config.toml
num_hidden_layers = 14
hidden_size = 128
n_experts = 80
experts_per_token = 2
d_expert = 128
d_shared_expert = 0
hidden_act = "squared_relu"
moe_layers = [0, 1, 2, 3, 4, 5, 6, 7, 8, 9, 10, 11, 12, 13]
router_score = "softmax"
normalize_top_k = false
routed_scale = 6.32
balance_loss = 0.0172
balance_bias = false
router_bias = true
init_std_router = 0.00865
lr_router = 0.00229
vocab_size = 16384
norm = "rmsnorm"
norm_eps = 1e-06
tie_word_embeddings = false
optimizer = "soap_variant"
learning_rate = 0.00641
max_grad_norm = 0.5
batch_tokens = [65536, 131072, 262144]
max_seq_len = 1024
train_tokens = 588200000
max_steps = 4693
dataset = "wikipedia_en"
Below are experts of layer 9 (counted from 0) of a mixture-of-experts language model. Rows are named router (the router's row for the expert), up (a neuron's input weights, with its number) and show model dimensions 0-127. Each number is 500 + 40 x the weight over its row's rms, rounded and kept within 0 to 999. Numbers have three digits each.
Before each expert's rows: "comes after" lists some tokens at least twice as common just before its tokens as in all text. This comes from a sample of Wikipedia text that the model never trained on. Tokens count by the router's weight.

# expert 50
comes after: " ", " |", " (", ":", " /", "–"
router:528504569494437502497538504447400530506483472501504557437525523453533481554459449424467541573475533461469531490459528525539570491416540474467513454581478437473441512533508529537494580485529533473482483482536525511433533520523525494477559490408524485587528506546464446509472477488542545447512490503433508464462496523445529472413473464503543459512440508468510521465459564493475560497463
up0:575467573496531501482513579500466494532490504518467465476428521519467530514551491492472519579527539518511495417489455540609428610455525552504504576513509496530547468500528515481543535530576526476481481553503525493430451439492501484473523512534437534417554518532468537536504509568482480567543499557481478504506552508466492515526461454501486485401449478482464500477437492572500449525499
up1:481433599467512634513498500493468441471517478553476517481484485445502493513491500585506441526500575450496478535579444422453430516494460475480480487527438507500456444487466448482509486460507458500450476499511486536526489422513582522495458473506500600479565506599500498491523461524539502488502501500538575420481497402527491578477477491540490486518491485470482551500483474543520486495492
up2:432465508453483476460477522458491467572456535494498472506451506499537544421486536572430501564603483487490485536544503470451498507519506567486409485514457510428425544560464519493578577481585496471479505543460469486446480481558479500486453482486555505540489522465530536437527489493451495537494505494564440457501509521527512508497491478562503487394502491525472501407531499498484417538539
up3:465556488470515492527492489543524467594457472490479478556519531457522493554550492516517464488444453533503530490499465408523555550508536522555453573464557459471495632477497502435584482444533474552502426446507528475489529494471610423534513536506509474546482468541506547533455499493517500477557490504531553565539476541490479545441448526546538531544528470531472530535496521523488531568494
up4:498516462451507545464438435455543492402506535571525493445506475527495463459541439428501483434584544510520409478432458534502458557484512514504447556459538439553488493487489526493546470485487501480465445470556491500498544539457473547487493484530491507506507497477503421451485520443502455531418475589566485453475536571497563521499478532500495562507505562507471533475469472535404504453509
up5:475534434513464499486520585456488422521496499464473532484458563443447495611462416528445429546487542503572480446571526450447506460451452514500453502527531505505460524520470560494461534457523540497535462435507496505573579448561465543495528439509463464515534512525550500532513559453496495475484505493524528486478505511485491474547506503546485544456466442464566519453463505559413554499519
up6:501468591523483518508533524501480490522499573481467584507488515558452494440498479538561505454553526551461515511497500489506535467416532482522567517486486469473495475582561571480507481433528411516510521461480566451537473502458511500562516471513556508452477486480505421438502571477513504447543561463479539497569462457506550517463540462542554463483501483417507552457474558483465477452597
up7:530507534612470549517535556521484440514499551514517528511406542501453473435444523511503478565496518528483533455492516487552485525542567506517494493489570476514460477528461576550534497470513515463545518492542435531483511463402461530582533459519468474548505533461515522543519451484476501515494600548506485472463489502469449423469469497528497482430476442482620508445468504455424505480482
up8:542465461473480454484505490539547428468602488507521517595486481500485490525522500447478546483499518539519540433468523586468471501457517521463537491447474494518535511496487545503482522437440504445468510464525500518534628428554555469490493548474439516516542535383517519510486525536477529555452460484556499462487524484430442545478510462555468462527469470492551442583506488543437465469496
up9:510457536520444520469501545505486546460508480445480481509507497453514393534489486540530452586534482486513544445433505497543509481470427366532436564498500510524439558544542534538481553572500487432533440475512492583494453485486457517492491453510494504456469491517492549442548555491452483519477539477511524501495489459524559505462553418473498564453508502549505480580463504504434574508488
up10:479444539505465525441504552497463481476558576485468523448537543506562526480444453500438490478521562470473493441461542425574535530546491464479518534477567506490432479518416489524529495507492495487481497529499525427513620471498465501560548481458433496498539544492521552532505479468509486494519546485476505478442426440464452447518535480565523499481551487496453581448474415522441528440532
up11:512505456515458457520475508519474569499477512438481578496478438517501483489496505509463474501509535473533510377484464524506473409492487506519491529452396452501496510436570523481541501453552498522548480479514464504573529510540490456575495580554560472542450513507563491480533457508393537483581484466501539568477515475502506417495489534504536536446518478502532423489469477400465536499523
up12:491456540534572406418503526427457470521444574557537449487455492517536506542546440556500471514490502524513432401461488495539589598478556567461524514447470522476508553516446555496520419531520500563482497447463460534430501528501526529533552498514476516460421509559533505521478461509458431548476491514501547475492530539475554503504498527464517491468532526498445458481531520492482494532481
up13:508516498459507487431486463533502539547459535439467503596539547471442461472493512493486544498551501525484553477560502482520539454479511539549522524517508527479475501472406481502451512515517558487526484576534505467438443496529498497582523443498592526469516509520579503521527527493513401481617551493606519527522511502466435525547506437455546432533485547503500507440499482539465575521500
up14:494461450442558534494500491572472467516431528475538468498487539425526469490539465482527491526492527504556510466497529522578539497556438491564489513466514477540483520528478501405512499457488524500456537531442478474418527610493535493520470516535508454474485428452382457475484520477532477505398592494482551577482507474498522435492495440489435536472522456510531445514502495561465475458474
up15:545491507513570553538475525544465503505460556530475477493472500503509501493502468430488475471488554482504509467442477564540506542538520484583487425428468511481556526522404492497463438455444475534479470491449530502478550491491501515538481515542571464536496521518500530541605531492510538502616557510491525490466474517522545597444504425503500467408541494557425489514518495478542560579472
up16:502513549422535526536575486522454497501530483495513521546474492528440498503466481427553497448446477422529524414489553535537478481529523526450497478484528534497486547435527482493589467492538588432505503507501444553542526510566519472561574515558578474496503506484522502442513486517505513481559525444498481492473515386488515446594479470513495533493492489476505569567554551475550453465446
up17:564491501534514530556496490495474522495471532501529579428555485497538441524520448519478480518476590465536526444522515437489522466492477440484493409459475478560501488517508535505496470532519511562543456499504444495561470481491435453562429560518531463467466541498554548459473512496403527477554555535397550502484504527503526489486593530463534588561450484537502507570513535481459528510547
up18:530511473441428538507579507488498432490538510511518467423504472530558540474498543500532489568526498618472508408486556537474508487487500499502457493387546508488499560498479499515473502537451534515529607477481486518539503477481442565519534589469460506475455531474499492503498508493499525525509514433530512458517516495547510473493504496584491464502383574508487500467428472529592469468462
up19:492538546470489544493442494514534383536455556493552432445498516524493499551461464438515493491504558561515491425504524502514453523538507521445486514472498481451563538543477468497494495465551512550516485483489507456399607473505482488510482482483468556473487436462522463505473433464431539476504443413533464464500430527502490480472515451484500517561585564463460488463488436440504421511527
up20:509538516509492535405494504498484483433534531503519457526496465416501484500493504546497507522486474536517546464521454478546455497508504463427422548518438513422458495539533502575479483475478513475469446500486544515513542532497516492545598445507442542573538484477500528515559434520512520520550430491523490534528490472492459420511487463550426494458534550525505629538597521564530499522566
up21:422514605527506562413466532446474466511477543487488529502522519468513465441519473538435431503554462472521512469505480470502515483543455533514609472546548543529472524551465501538487493494541592458486472464545563486433551490471427483494506532462498535524464448509548513552537535473526529497445534504484460535473513496523509480504620535498462480518487466525507424488520470556429584514456
up22:552434447446500504488417501559536486575490540547509533484510442442432415522515457537411472481554484400472518482497466542482486478490517499466512434551573442509448506440436529514509486514460536506522394560564575513511527462469466478517509428504493490498481465481443519444468471477464484488530549535518528546498500449533504481510577486496440551570452466541487471507512486526491533478494
up23:399557528500423489492505468540522459491487562499505455501504544591467428481568457459445486521470540457440493443459493495489514520469440504568496504495492484491521487519503468523439470417472502478556369506477453567491513469426583495539507517549487496522482551479493610555469471473403465454506487536508494509461505481492513457510594498507506516523501525494479471476537490498565551491479
up24:478426517518502486506524534504469471493439460475407513521524472519526491514527411543539472564480495470585527449494534495464541576523447509464537538519505553463434467486480572519541532502614510448514480482444492438486454427559475488501498536591512502436516444496496565556507521532460528560523571447494488467574429519465445537489483482534483505478486534542518456540521462568505508524523
up25:520538505465501466519465472486525503466478566485518574505460540469497440484470523515495453540496562483461499479538495496457447511451432488513459507457564501474555560489484517473508481479485579546600443574468591503426470481587500467515444444547472484517418492387540600442466494442481478522520511484428487499506490493524460477504451491531449447487558548509551490469477507501517514467552
up26:526572495493449511562547491518508542511469425519497547523520426550495487532545472541514492558535512489520525493584526487516421584581511483445451534475512521498553500538482536501493546464498571458491511501502546503461416504487488430492486426505486487427503489604520471547528470472509489577443493457446471537501418486530460455481512528492549474462521504464464395514506525528479530432575
up27:531399565565506523417539525500429476551465454583533568478428482512531521510511483440457518547500493516512494475451530492586531455523509519499474482523452542503492521554469490500508530499515445489535449588500449418490551511450463514515452494499490473612508494416491437532514531491455512471475522496520509534485467484559520522522528412522488526481544532538515603470485509498471463420475
up28:503449518489518467462481505480472526506471463480424500511447498556472478497463438560414469607560513446542472523552492451480514509480483522465589509452482518503526519538458466503518521475486537444516556461498459536542553510431568508484508527509453471381534468550561521594550475537480506491554416509483500506513484512502512470505439512499504477435577541582502491510460535523478481581551
up29:555439467470441517547495509487422489449475504493478449492508442497458613461534526472454464550571503537578475583476523437452472487550519548465501488442501500419405482523555468433408453533467566528510488449531552485509546447507501514538506560512497514496504472485512492516494512469526536553519483439499506484514477494560460566522522529508414488547528505500501559468510490568468438463496
up30:464450556459587485408523530526489489499561452448488504488510461496468528447426496481513503436478524504460503457483408477456497516403533537523449525524445500519483485550525517437557503412550535552507516459492451393568510482547526511530536512534519510506563501481483562505553529481536517592500506462460536496506485470499482591496519493523447521524529575503507543523555562506521544542546
up31:550475487502470457563450555489548520500535529538491576575483557477457515546529506492538408526495501464560469527510525502532509489461435538535499466513459474510533412448476409452486458495539563556488518442610519506491497504497467465515523490522461501487512493517490507485492421411527424484443566600546507452533497428468529485477502478580460495472520478426480467466510518506519501488441
up32:407574551458524465507486467458506471522545515514558446468491505461480525472525475455489480466535477494504491394474559567459484518527517492546514544484534529473514584556451509466512551456464500494540524526471465514443481463507407513483505465515458532458535481532518445501533516478474427563467485418498539501513450572432415477490536566535563463510500493394537546553510458496526481477439
up33:497494478455449472575510476520515482558463531507488491482541503519510481556447497534412453531483500574536448484503554561427477489490482452573507496452532452505463508423543446488531518503511470540533524505435503491594544465560624476528468485565535499548558563448501520509520538488483527542526527508499512468534409539516546483495503463489583453424559539582464478518508533468499482498532

# expert 66
comes after: " |", " (", " =\n\n", ":", " a", ";"
router:502504436529437535457537501574459427540555482513513477495557542469484523531509470461442516477476416479460498492523513496483523538448480526455494480518457494480554551522600433460493550507457498575472499464518522529547494547411521563481477559547547514467530495564444452505525523485520466440495439506485502464406551487504526398489535497461517454530514552483448532475405533546508482522447
up0:531471532478495488541488494518551531457478531475499483537514470582516563509522478544574507477423444477553531463499467439475466532515496545503485479486514528495511434487519527493486527492568504379514493524509535492537488411436514476521597542454444527483557501500489561511526444463530478586560453531532427481534466482460475467507446459501576404546478527469432426488502534507534519519566
up1:482486536518512500456531463493494518491421505504483548587476377541532498503516462499511483527526491504456524493556489419482591538582452486453457476520546414494539503545550465556509475476462506465458494490577504456471444435552498519478543495442523531485522458534502498511496555476497519480538530480557523453512570486505475575608535561447467543512549495517413511499539557485449531490476
up2:423441512504504495501409490476508508537468468439507495473506522514538522523525429506561523508514529477501467457524474487476451556495478532471492485470456514408513484550469528523512549535467444480501529455529464555390524463498487481459514441522439521497505495551472484537511563577496493528495502455507482460498541572447516614604461485448501474376508532461555543559452504502531492522560
up3:484537506541485478526505441560594493584464487507502472451479471480484561513513553499539476537519496473560499471548522510542483480506505489518463493419468488486545489502488444450594458480542433502465404495507452460501527543523527540447469412514555512471469447557536479486508474450419489478539568532432447611526526501542512442502452551547495434540470509508501506497481449502450479572512
up4:495507467484500504517408467506566461455492548538439490514564508477605563486505519422498452510484488474581447435499505509449545544559529506487514526480548421523532514573451530511534506503465504549467436516480562474567552523476516530474417504528462497421495476541508502522474450482420490532556457510544508510495597502474527492482506570474488494466422512491430544550472446492477529488545
up5:417571445527547475506500476435470506517514494513431576481532475443497529513483474576464551512491518466433501441537462413547485503511499504393565496564528489463491499500503600481521468518497545432482518516581522469517583513492546505531462462534490506512449538498543550630508511497439505430494498508514512529466509494564433462510523440519486479453515557515544533467532526476472502501501
up6:501562508501517520562543571544562539491465491502595509478443533560483521441471463518597467504497419485523525469488535461555504477473465474476499492497534531466489528501439450491511504479524520502487542426498453473471465523487549474417514519548471469502560455530459564521495511460510436377455521494511453466495476480539558498501517420486533493388576459489428525538511491487491433489530
up7:458524541504462512442515472465437536519512484512521455473407584528459493514508561486518478508425502570448544469539497457494475476530477498484489435532520510500521545524440455425487478528492497470522515466532484457603545496496498483562501383567504526539538512483469477511485494466511433503553520517485494501490548500552441548531499470517479507418410499523553566443449519452457482612466
up8:529490471465514491383599431540507546505541466517516499536552480428490434547424522486502461452501482521543511494488472506549476515531506532484614462426437431504516480490513521569487497508389440447490494504433548483516434504538551503541512479500526532473476505457449515519543506522494525463517451538529499486433475516504443450513539473497522505511515520516537539471490450508467549536621
up9:480523498535482574458497554527490462449475546431472496519523531466488415529504449498499525509523463484517474452431502508497541530515408524548479537556546455494453557519545487525463512562434475525552490464502470563455496545512475513519506458604478503533562522533463562570537583478441515511519535498555500501469482412478537430496503454538448477473434493498498443527540550586505538567478
up10:526490499559502447469537498503569470536551495521430512471510532490517557519463504534499525508488480520455560515552475518517576551486542551515526512547515465475481507412425533493434511496536548559447512519553418425518540540536494497515474435589488501473496563477503517523541554399538499511557599550496409489462520504430472459560510530541551501508477516467547539498524479551511469564518
up11:435455510504499529575488482528478550509522526466488534511440464504452428495449469551504437436493453458536535404484489503426469431431477451505560435482466494526498507480548524486557489509542493590514554471480475543513543500513523471580490479546589467546532463494521492531484513540435529472522541532467503510438490518524567495499492485463537533418438441527478426465467509421476530489561
up12:446489477492532526463506514528493454444480529532526531558510485475566474506574470510462513451478483559497428544442473432486481571487481533516491473436530483533537460524481481478519437514474550542433585540559511488448431489470513565496505492567499573505501478440458506528505440509427524551481492497496496490439544487419478559487566591459429521517443484521589510490493465517440458443469
up13:445445455522527554485507582521495461560495512594528503573460505483446417535451463496485516477479472459500463442510503467482479504549418549466524451471481585499496524575502490525511550551529488501429491509495518495445451573539471500535510472518522454553513499566546528536525442525523489520480512499551519471490480495561470489491547509478548510526522558578491519514498563621532607544480
up14:489390481513475517510509587561465434461500475545509510493518508394498493495539551449508402447563536493438430445579496496541514555500494501492493498507401520553529510565502474483403471496497560469521502548437537537474513546519517531564472485570554480522553521480465486477477471512521493462527498470492477512478572508453543557494512426539481513533560502452509509465499496494546430467495
up15:549539531480532506461473494469566479552480492511465545491482424508419484518518554470508465467535491529506549454475555519519530424535478502480525420475462405378542523480524486517479510457407483532482500461552617513466504431503497502539485535469500502519504422502487534529610493456461481499488520509509494481513479500409514493548478455479535486461484497468451492513448485514574519409453
up16:503482483431536530499566486532512513515524457451502526474517517495506561527454528456515485521510494468487470443548510503467450407488496501570453521498433526456432506430440536497584540477471461512518474585493531513531478482493466531544528422468543493504495531471522475467481562481542543447496595423480491507484392512547593454541507512502584543594518496549571515492513503449494519528530
up17:538469469464511520527445481498525542503528501502488484536482503531489467480529446570409558486528481392518490414506483506459540458506497486463515385505513473602470505441478488451524561466525561566533474525527466550485516531497513488538493546491504507473450525508496454491479593540447550517505466475426579555556461510500541498498501468482494527479471570499543546477504461458366465498476
up18:511505531489448519488498467505507480386494493499483408497499535487538395505508516517478493556552461549488549467522470511492500507493516479506460492542476489496542485516488511487469454451494531447502570536548401560582490566538456509541538490515448478511481541491449501490600545527544394527474479485496534519500547448499499581530477418583542489480495510489475527447403459534576484491524
up19:427497513477486543379529474474464404450444476479536466554509451569518512540491564458521536528503478539525485492532526469595520526534431461451459544493507521465497493459476511569516480507503541544583455499532499425525599532492471561523489517453558540446463446496442538569462511472486526499532472508545523486537486514535466492545573459490503524473547541511520487538509485460432434516530
up20:495553511534492533416481468474501470496582515472486486516490493471479537465577549494477502427508429494551522442448449560539447474536493502431485568524489526480440535492522493566460408514506513454449521474525454513484518563496444520559523499528463560446481482505540533479504511490430532524448492480541553536536554454514507474549535504482509468598505554516541602484504460450522496590573
up21:531524557519538556466533508486467453530530558511500439601503534471482448497453513484447494521567459531455559454495477514502507556469497484487458445525496469494462526530410462483453496494493548506424462539473526508576561447432464513527449476553514495543584502453478495471487457469438487491520491508450519528488522456600587429514525503448496520430418491514487452490500523532464589475466
up22:474458476492510375523488500483460510449512516512492561593502452460528446533476586518451513581449531505523531488461450482462523581500517523451556448510481505530496569478580500416513439523559477509595508498591538508545515488426530575469460479541457491550447548527543493461547549519461522507535486556523496504515538490526480520522517499491442548511487481487558515495534458517449536522482
up23:452496482489403516483499523563441449453533468540536547541473591540461498493519504431488510507566503541478470460445519532537530505546491486494491498462433534506482514594551480521446488491511507477539430598500504498464482533450431427486478496579547498461461476498509501573424541479403551476546530518479490502499508437455507487486587529511491476537583476527494485499512507539476564448450
up24:435541500486500518479514552478395481508459454494555468527502466525481581479504570470506463508466511476516454429495523488500481540537457572471515476502488503485503497496430564516541541544531443529498516404552558535469477480478450472417495521500556578515542471437556411483465485442482510508602513463544486465470455468547471500497501485588513506539609510512456464483495489492493496479571
up25:503504507528497452445498475515512515596524457501492495503515594407521572496620571476466465509460513518505489466592530471620562510456435490507531520511475586485542594449534552448463502507478508509503451505509459485528479498511491436498493439523475502549513483490547506516513473523495451517537519559447506521467513514499488550561427504527531505534545476507503495562454520581463456475538
up26:477547544531491518471462572473546557528501432629475592507489521540515444539528502527516511474538474461492455500522535464542455484495487493503522520461498503449540443516487527416527490472510498490540451520552488456445512491435521431435486466455532491560495448573544501521524443516497446489466608494505505547474518508593564540522411465468529528486491486480436511511524531459439428508491
up27:488502547477506525502493457438478499486522505522489547470502493438435478520515509467463533456531510488509457449392527472517488453540550428483487419529541459517479608482453500495530517460442556514590481461536481525563507553448479512486569515553496555490544485462513472467543549472551520515481437551500503483391469488464501523492414518579489484496534500450573549480478464531529532409528
up28:540491521498498542537511522499464494468498515483524499501441543531569489493503492493384455534451538511380497508537483434519456502517402574463550477473525549462506502488474466457482455499473446461465445436523453441460549489427483455485525531583520516461559492532454518523558496490458500495593409495505481460526516503594518553504509478472520530542496502512455495501500507468423462574540
up29:494447562496492545540467470477442556568487489517481430521494455539462543555484489426543492473594536520549511541501555443485488458536519516503541434411498502525426469494545488472475560512517546511485522453463558471556502495500519531499535571486510584506473485423523505491486505541454491527566434448425458489550451463531487526510476616541500516515559541507531485516532507589471482517531
up30:483494459494576473510514506539501564516462516454478515451532486529463537519525524498501514477501510503512459460488499521540506456526482565523479534525544529534567506497500586408552556513511505544535510506512503476556401441482490482508650514522499488505527492440569514512455495483538548472440465450479498546469504501537497499608538534498538537499436583460543513512486521429593433568533
up31:521518468493560451495535504502498483398427548500520480519538496476450548567449495505545502525495506537481463567536552497563506494473483544515493557486532500480538525477470474442521481475463449532541474497530509515572527505453552481542500466472464508444582530459520463476545489437471518496409505594494510529493415408488471518470476544598431521440576497432441427544528521501509496498474
up32:455554571519473558523468557551485531475476503540490520533413495482524539550467479572467476516521448518563478409498559509497524454505486527501462463503507515531530558522534460465563526506429514410598483473572550477490438430453454555463506525606461549426515542489466462560500505464491503537502545521510490496544501509504494553469509502512500452531507512452498518486500524506556510421410
up33:483512511504486490580503433464571529511501446451476437403473558477464558520515456519500512467525506480523560464476548483473511516560547488572471473464508489545533507414520523502536528489584439590492435482458531520504498509501441514453545451524550587526456470466541442488488494576495518477479508411543542454478480501484498549508467554494569471526571476555546561444535468515545497508510

# expert 54
comes after: "|", " in", ",", "In", " In", " July"
router:443516542500483521485470494495463550470467454559520548463474524525428498469505485517571561507491530483471506552496540551493548519444462422517541493507521465496492442441542493449502571548535587478500533483502473494431519501525559508464490534358553503534516500449478598456465453505481490499530482524460522492554439526444503572493564487473521431462440481429552472452515505450442507470524
up0:477503550462498506537530493571439547500532473472470471448451480484530566466474521556482491508497503494526476492490502492561425458409525513479504551442479540491500433493491477489475449580553550450458509527543510543477440520549445467461542479391447509491496514524514468469570516517542502514573407473459590547456426497577467535508500479516528566497481476434557538472521532510488482569523
up1:484444575458451577509453533511550468518536523497508514486420438498440420506461596568467511532515571496457478558514490491491483410494411490477477480534517510484583461512522498490509479491481470504488501540498431492516472498434522539489450509459495458446574484524615475511554512474534485435482521502495520490471497408523485554484541469444490521413433453529512482498478510516474507460563
up2:509419502496537471571506448471496566490511485479513528513538544516544505438498508506507493539451444454523516502515497465466478539556480597489455506485533554436443502520456551590527565526484489419459480531464555484480465466539487539515505560470501513433497513464527549412517527466484440495592468505495485561523532525497545573480503516585505575506418458433545476456559501507542451532514
up3:491448424506504494517539500605484500491540474559497550564507541530499486535490510507518537493483528514448461521505433460494547538527554482503430508547514498482533511545476510430605445479477503510469419518483560511552529573532518527497542495486517565507489475584507512488513496529466536569542528520581594581534424494496511500505507551459492586493498499473429507575499489571467514574495
up4:436479501503462502504459472510505479474479459454485567524434509545504513508462467435430418473462566507574540486463534493407531510496587503518470485487438523495525432440432456521515472526460463507421429514535528490443497484452488516495463509495524566484493447504482534569367462466463519531526505541513491447551544491456534516517515518431487516455500498533495592508482467451558493554497
up5:503428511513489520507513462433493502511547498491482571528545437456494479497482441500409559545488532503524526502537515492556432522533465564471564555511502504541534464493522521567491452494502526457509565536578539387516553461453512460554466519516555485505539503492504561588518532399472486511510530468449494509495598557456474502515535510505407525469497438510523528471479501532535571459477
up6:492496545495501507538552511534506530471452509523564498537481515588460542478507539560516516491499445548504505499467532494607448525489505492500499496461502532518497490526499441511489457417423513512505554470495498464442490432598397462470557443572520423545535478505487520485522533454494468483507586520520591453594531475484550540473526476544540454471531469444518581514485518518466501503567
up7:416498438458435538510429529473454547499519481568503464481470504538500497536484506492489455498476558517497598479536540533547514519532457554494518405540514467502439504551447489531510525496550550478491524464521483457457463458556503543575454485539407442519521493514488492582509437428521509481466496511553495491561560516459446538516550537401494514495390493472498496523473505547443518515517
up8:535533450448589410486502542514485530495507531542528490525420456542527479478513514465493537407508488496450584496476453496474478531513482533454550467480451491433482535520437525533540530449463504495513506480509547476432483489546547563478512498501504580453523550397506408518518527515496531506431475549545448514479487490500461537443531502528503482600577417450513500473437470533511519463488
up9:559487483508469468442538454472510572506411526474516496484451444459433369482550456507480489547520500508538476490449510513537522531490467483464504484473496443469464575468517477534560489507472533493507467448498510479459487520448527503479477510535513460476397521497525526483557555520378467450550513522493473557467462463498525501463550412518491469449506552564532517574432484490462587515496
up10:535521553524523529541535487532425416514510471476515491503538536534532576554540558491577504435493550478464473477528449442577513485508504501463475466494503478441492411471475500503519520562471514505528483518490560438437587484566484473544483435521452450475508540533477462496518422490554514431548520474495442458480488506513576438467519468597518530467420480496503471492479438512538452445516
up11:521465474513517420553482537518497496469524443488428531485496476489401535442473476568459467519454450497483475432485492519465521470493515493518465483522450457532467455499596505419511507468497554527478505477540478499518414530496480520590438520488523555566454519539563510528475600538411502467547491571536554507435516532479548485476458509444562541508446513494526522500512519559425541527507
up12:472518484526525476459500471466507507519427612513494442504503460464500529483488482558492593538540511550446500467508499560526462535511502524465497489474429509510492488464521460412476419539464445459375454489496520491446460521536468553492434500516526574530399572514520465514484488468471431522500472487551505544418493478457467510542539482480542492504531460517478454533489520543495501479386
up13:509536564455497588424530529553515536561497502504522549560505491509497427469487504523428518474502513557443506480487510500534465517567388495499489415497470557367549468580498519542529500515472494513426515493526541478471503492451524477481519478494485521489497457454490531532540450512504463518566485479491455519484577500525471494427545513380549499481483530530487472440496468514542520512419
up14:557533467434538538473523548531500421536502471502531455498444452434578510476522476488587469520573549503472425448481464530476517555472450487492499572558501492515493503538460512490562544499519537482472518478460516504465504575479496456554501504559527436514489534504453458462374568551549464550542523464492478525481542454477532553488504534500454458500532431496540493481542528417514433463478
up15:485464506486513478525483553508539469529488532545483541507458560526518475484565465482539431490478552510407455505496528485565487478463439457527482468550534473467460511516450475499407457486455505571490518477519501465487512437426498485502450444556515513545495488472420573431555562473428534512483499462579466532578472588500558553458509532473534471467587498516444482500465455507519497487427
up16:588502522439554511514569565522523493521573480564525497580442537507464469547422558508522492501508505447505431447537546482473464504474536429492509486484468518477545489458478511531555473515497523526528480542479527515522477477548509511499561565432455436514504501430572440457492500432581466466564517462460492519589451501502526548514551465487542532493436484511469497486548569466459458444541
up17:526487467511570506471507493521538553488509446466444617409488476529488457479553459604473544502467519516461541447531520443504505438518508506525582461563516479566503501467482487535542521582530507532534434523505481543506446466524515503562504500495489519532442566506527476490449492593444525501513538578451502530453510493496492518480567526452540529467496527563524497610543454467464502483525
up18:511507480494507548506510451479528510481454459470472396410532527524459431460484504463549562458584480570550514455516522424456498523539530442556449475475469485502488560499424375552490492563494504496501470514518529449511524514473431514567533493455495494466560602474452468502522497479538481453519518482538465480547538476464480471448500459495497480471476471528568491524416520454501490448537
up19:430574477500580502444458518520464454509509480449548466442498467515501481453441508414512475519500573439453518481475481462562490539490468482528515486384514514444480513486493519428515509466458494577495507419517456458520568517473509473503468414528507575489479452492432439523488494554528478582526457543448461487514535492531467476470525554456532494484551410420491489511501469456543497511498
up20:545500555511499463449529523430507512512507475510493421520534534464506546499495508503494474515506523523505444483495439575467497491521474467470433508471466449446446515519464510508514514495520490467521494442530499540470470493481499498558480499511424526426504507439428488532512543409534512480427516399486575513496498473571442503538446512472389457598570495444509570504545482545485469600547
up21:505516534467573518491484508471449459512527504523447443549553428455495463456557467517457487512521476519506505483505447600516464498485548503571589547521542482527514550476439488547485505473480533536507500523506515430449556463422421440512505499446539531527573507519510473505573482464538519569462466467481494446505541460497497478513620525441460549535508513585464483463523567548520501534457
up22:438483542509521441527487497500570509531487515487485534539533487544484494483466536560420516487511521440507529485511490530520556578454501540482518417467488527512479566468519427511480510543481566538607535451497499569470521480418535558489560504471487495492469487477536567460527518454508549523534438565565465561550515491520486512549485485543450624517390495480498536529462494504500566500488
up23:413433493436458474491537485491519502547485526536524493513496606557406453466541456458511474485524503477440503494506516474513492558557413529468566486533510534536586451512495516489506503463475476514476432516528442537508449502490554426525502439528408411507497436551520493477525496489469536451530473531485516506463493423431528445478546526531492475504501464430514413495506424467476488491508
up24:504522547556461492479484481515405466536481447488564477529536496498490501523474457483497505497492509473553460468512506443557489490483497561524500512525486473533495493538440574459594501569512451547567496396493554529532375529500511487442489449502468503531478509520554501502550474488537514491534452457573463442471433492448501517651536495547483447476469492496515455551492443494549504486511
up25:500517470407491462529495565430421456488455563559509542473488503499438485506594576479530486518509493547487489435584600479560526502473456520434479515467457506456547590488502398475485474500483540561522432481500427458454476503494533456472473510511472514524510435544566529504446494486481487451480519554499453491473445455520525539493525505467456431467526516514491507511451482487529505442527
up26:468531578460440511502479543544551620430499487540520539499495463491436481567502508553434477539499552475506444520498468524505470485586508490532423515504499509457450439523524474498480489473492515517518513581538468546485475502380457500393433514483527452460445499458503511482530465462455544561410495490509471573498467512560517465495502488496464496491430504479461459468528529522429482486502
up27:504446518528478444488530452509546479491501445610550551549524499434518526524483476407485566557516431510563473486415542529494510439498450500424563572509473521512510517485482538468482461464440553499559520549529490560510506496454429525581579507497525476521495508524459545524472505494567533505433535455488543523469435472506534483499559519572511510516461505486541487511436477528451465442536
up28:610496501512513485533514489468486532497479490485501484529469518543481507494453473510451505579458485475480541505569479429464499488497465554511562525455484540492521507511472475481487397508490553476536468473497536441467512483418510479467579543498554506482478545498524573492591554514479520481556424492501441490505456499562533530538489436431492586503599559532602522481452472505481434558487
up29:498433499502547505534467431550481519519496529405535406525501488484476502520465527455551436509541476487549473536482514463489480570464530502526530416425494585502455442466486506437503502471444518466413513502494587461595534506411471459493498535470572465529570495506489518589453490471559470498490473485492524488522463561524500536528464530495541567501518528483503559522507440509530486511436
up30:497462460490534524543486471526436491462544504424538503485592503531457530538487538504531513572509485591527449471434473496435513452490496515509521550546454490525541495467515540383513495445501473513512572472545516517475468485488464501490594431501490487547504539450523567494521498456506514431501561416516555573430492487471496496571546474505517491508476525465559505467557480543581510584507
up31:526497495481543469539490491521470513439434511558505474532540506532483494612508486495570438550502548514505524519463461582490519505502507584493493510488527435492511440507416502515486442466499414461493444533581493501464471465447480483503486474473516471473504486481496448572521396480499517545468441588506471483493503415520516551486503561546421474432562484498472409531539491461506532483448
up32:430561590559545478456492446448516517495494456499506463491447464491449533500531406502441502475500546484462453486517550433455501546462461491508470538511526508459535570454426517508547536525471491430548440478509488502493526471574480491471564464525454525522506589531479493563502535520476453587545513462563490553510438540468466500460525488572525526463569463469564486512526477496489495464418
up33:501528495480479438454496486515470524489400486446530459532485475620466434587538520535519481484452486511504516474420542524511499473526500486556494538452530497470482496507538491474571489424512439509448499544500382555502489614487507577530500515555533507484473549539552534501457569500519498444564513466490494518519520550531558481483431555501520470479531588537483500506496459470449536518500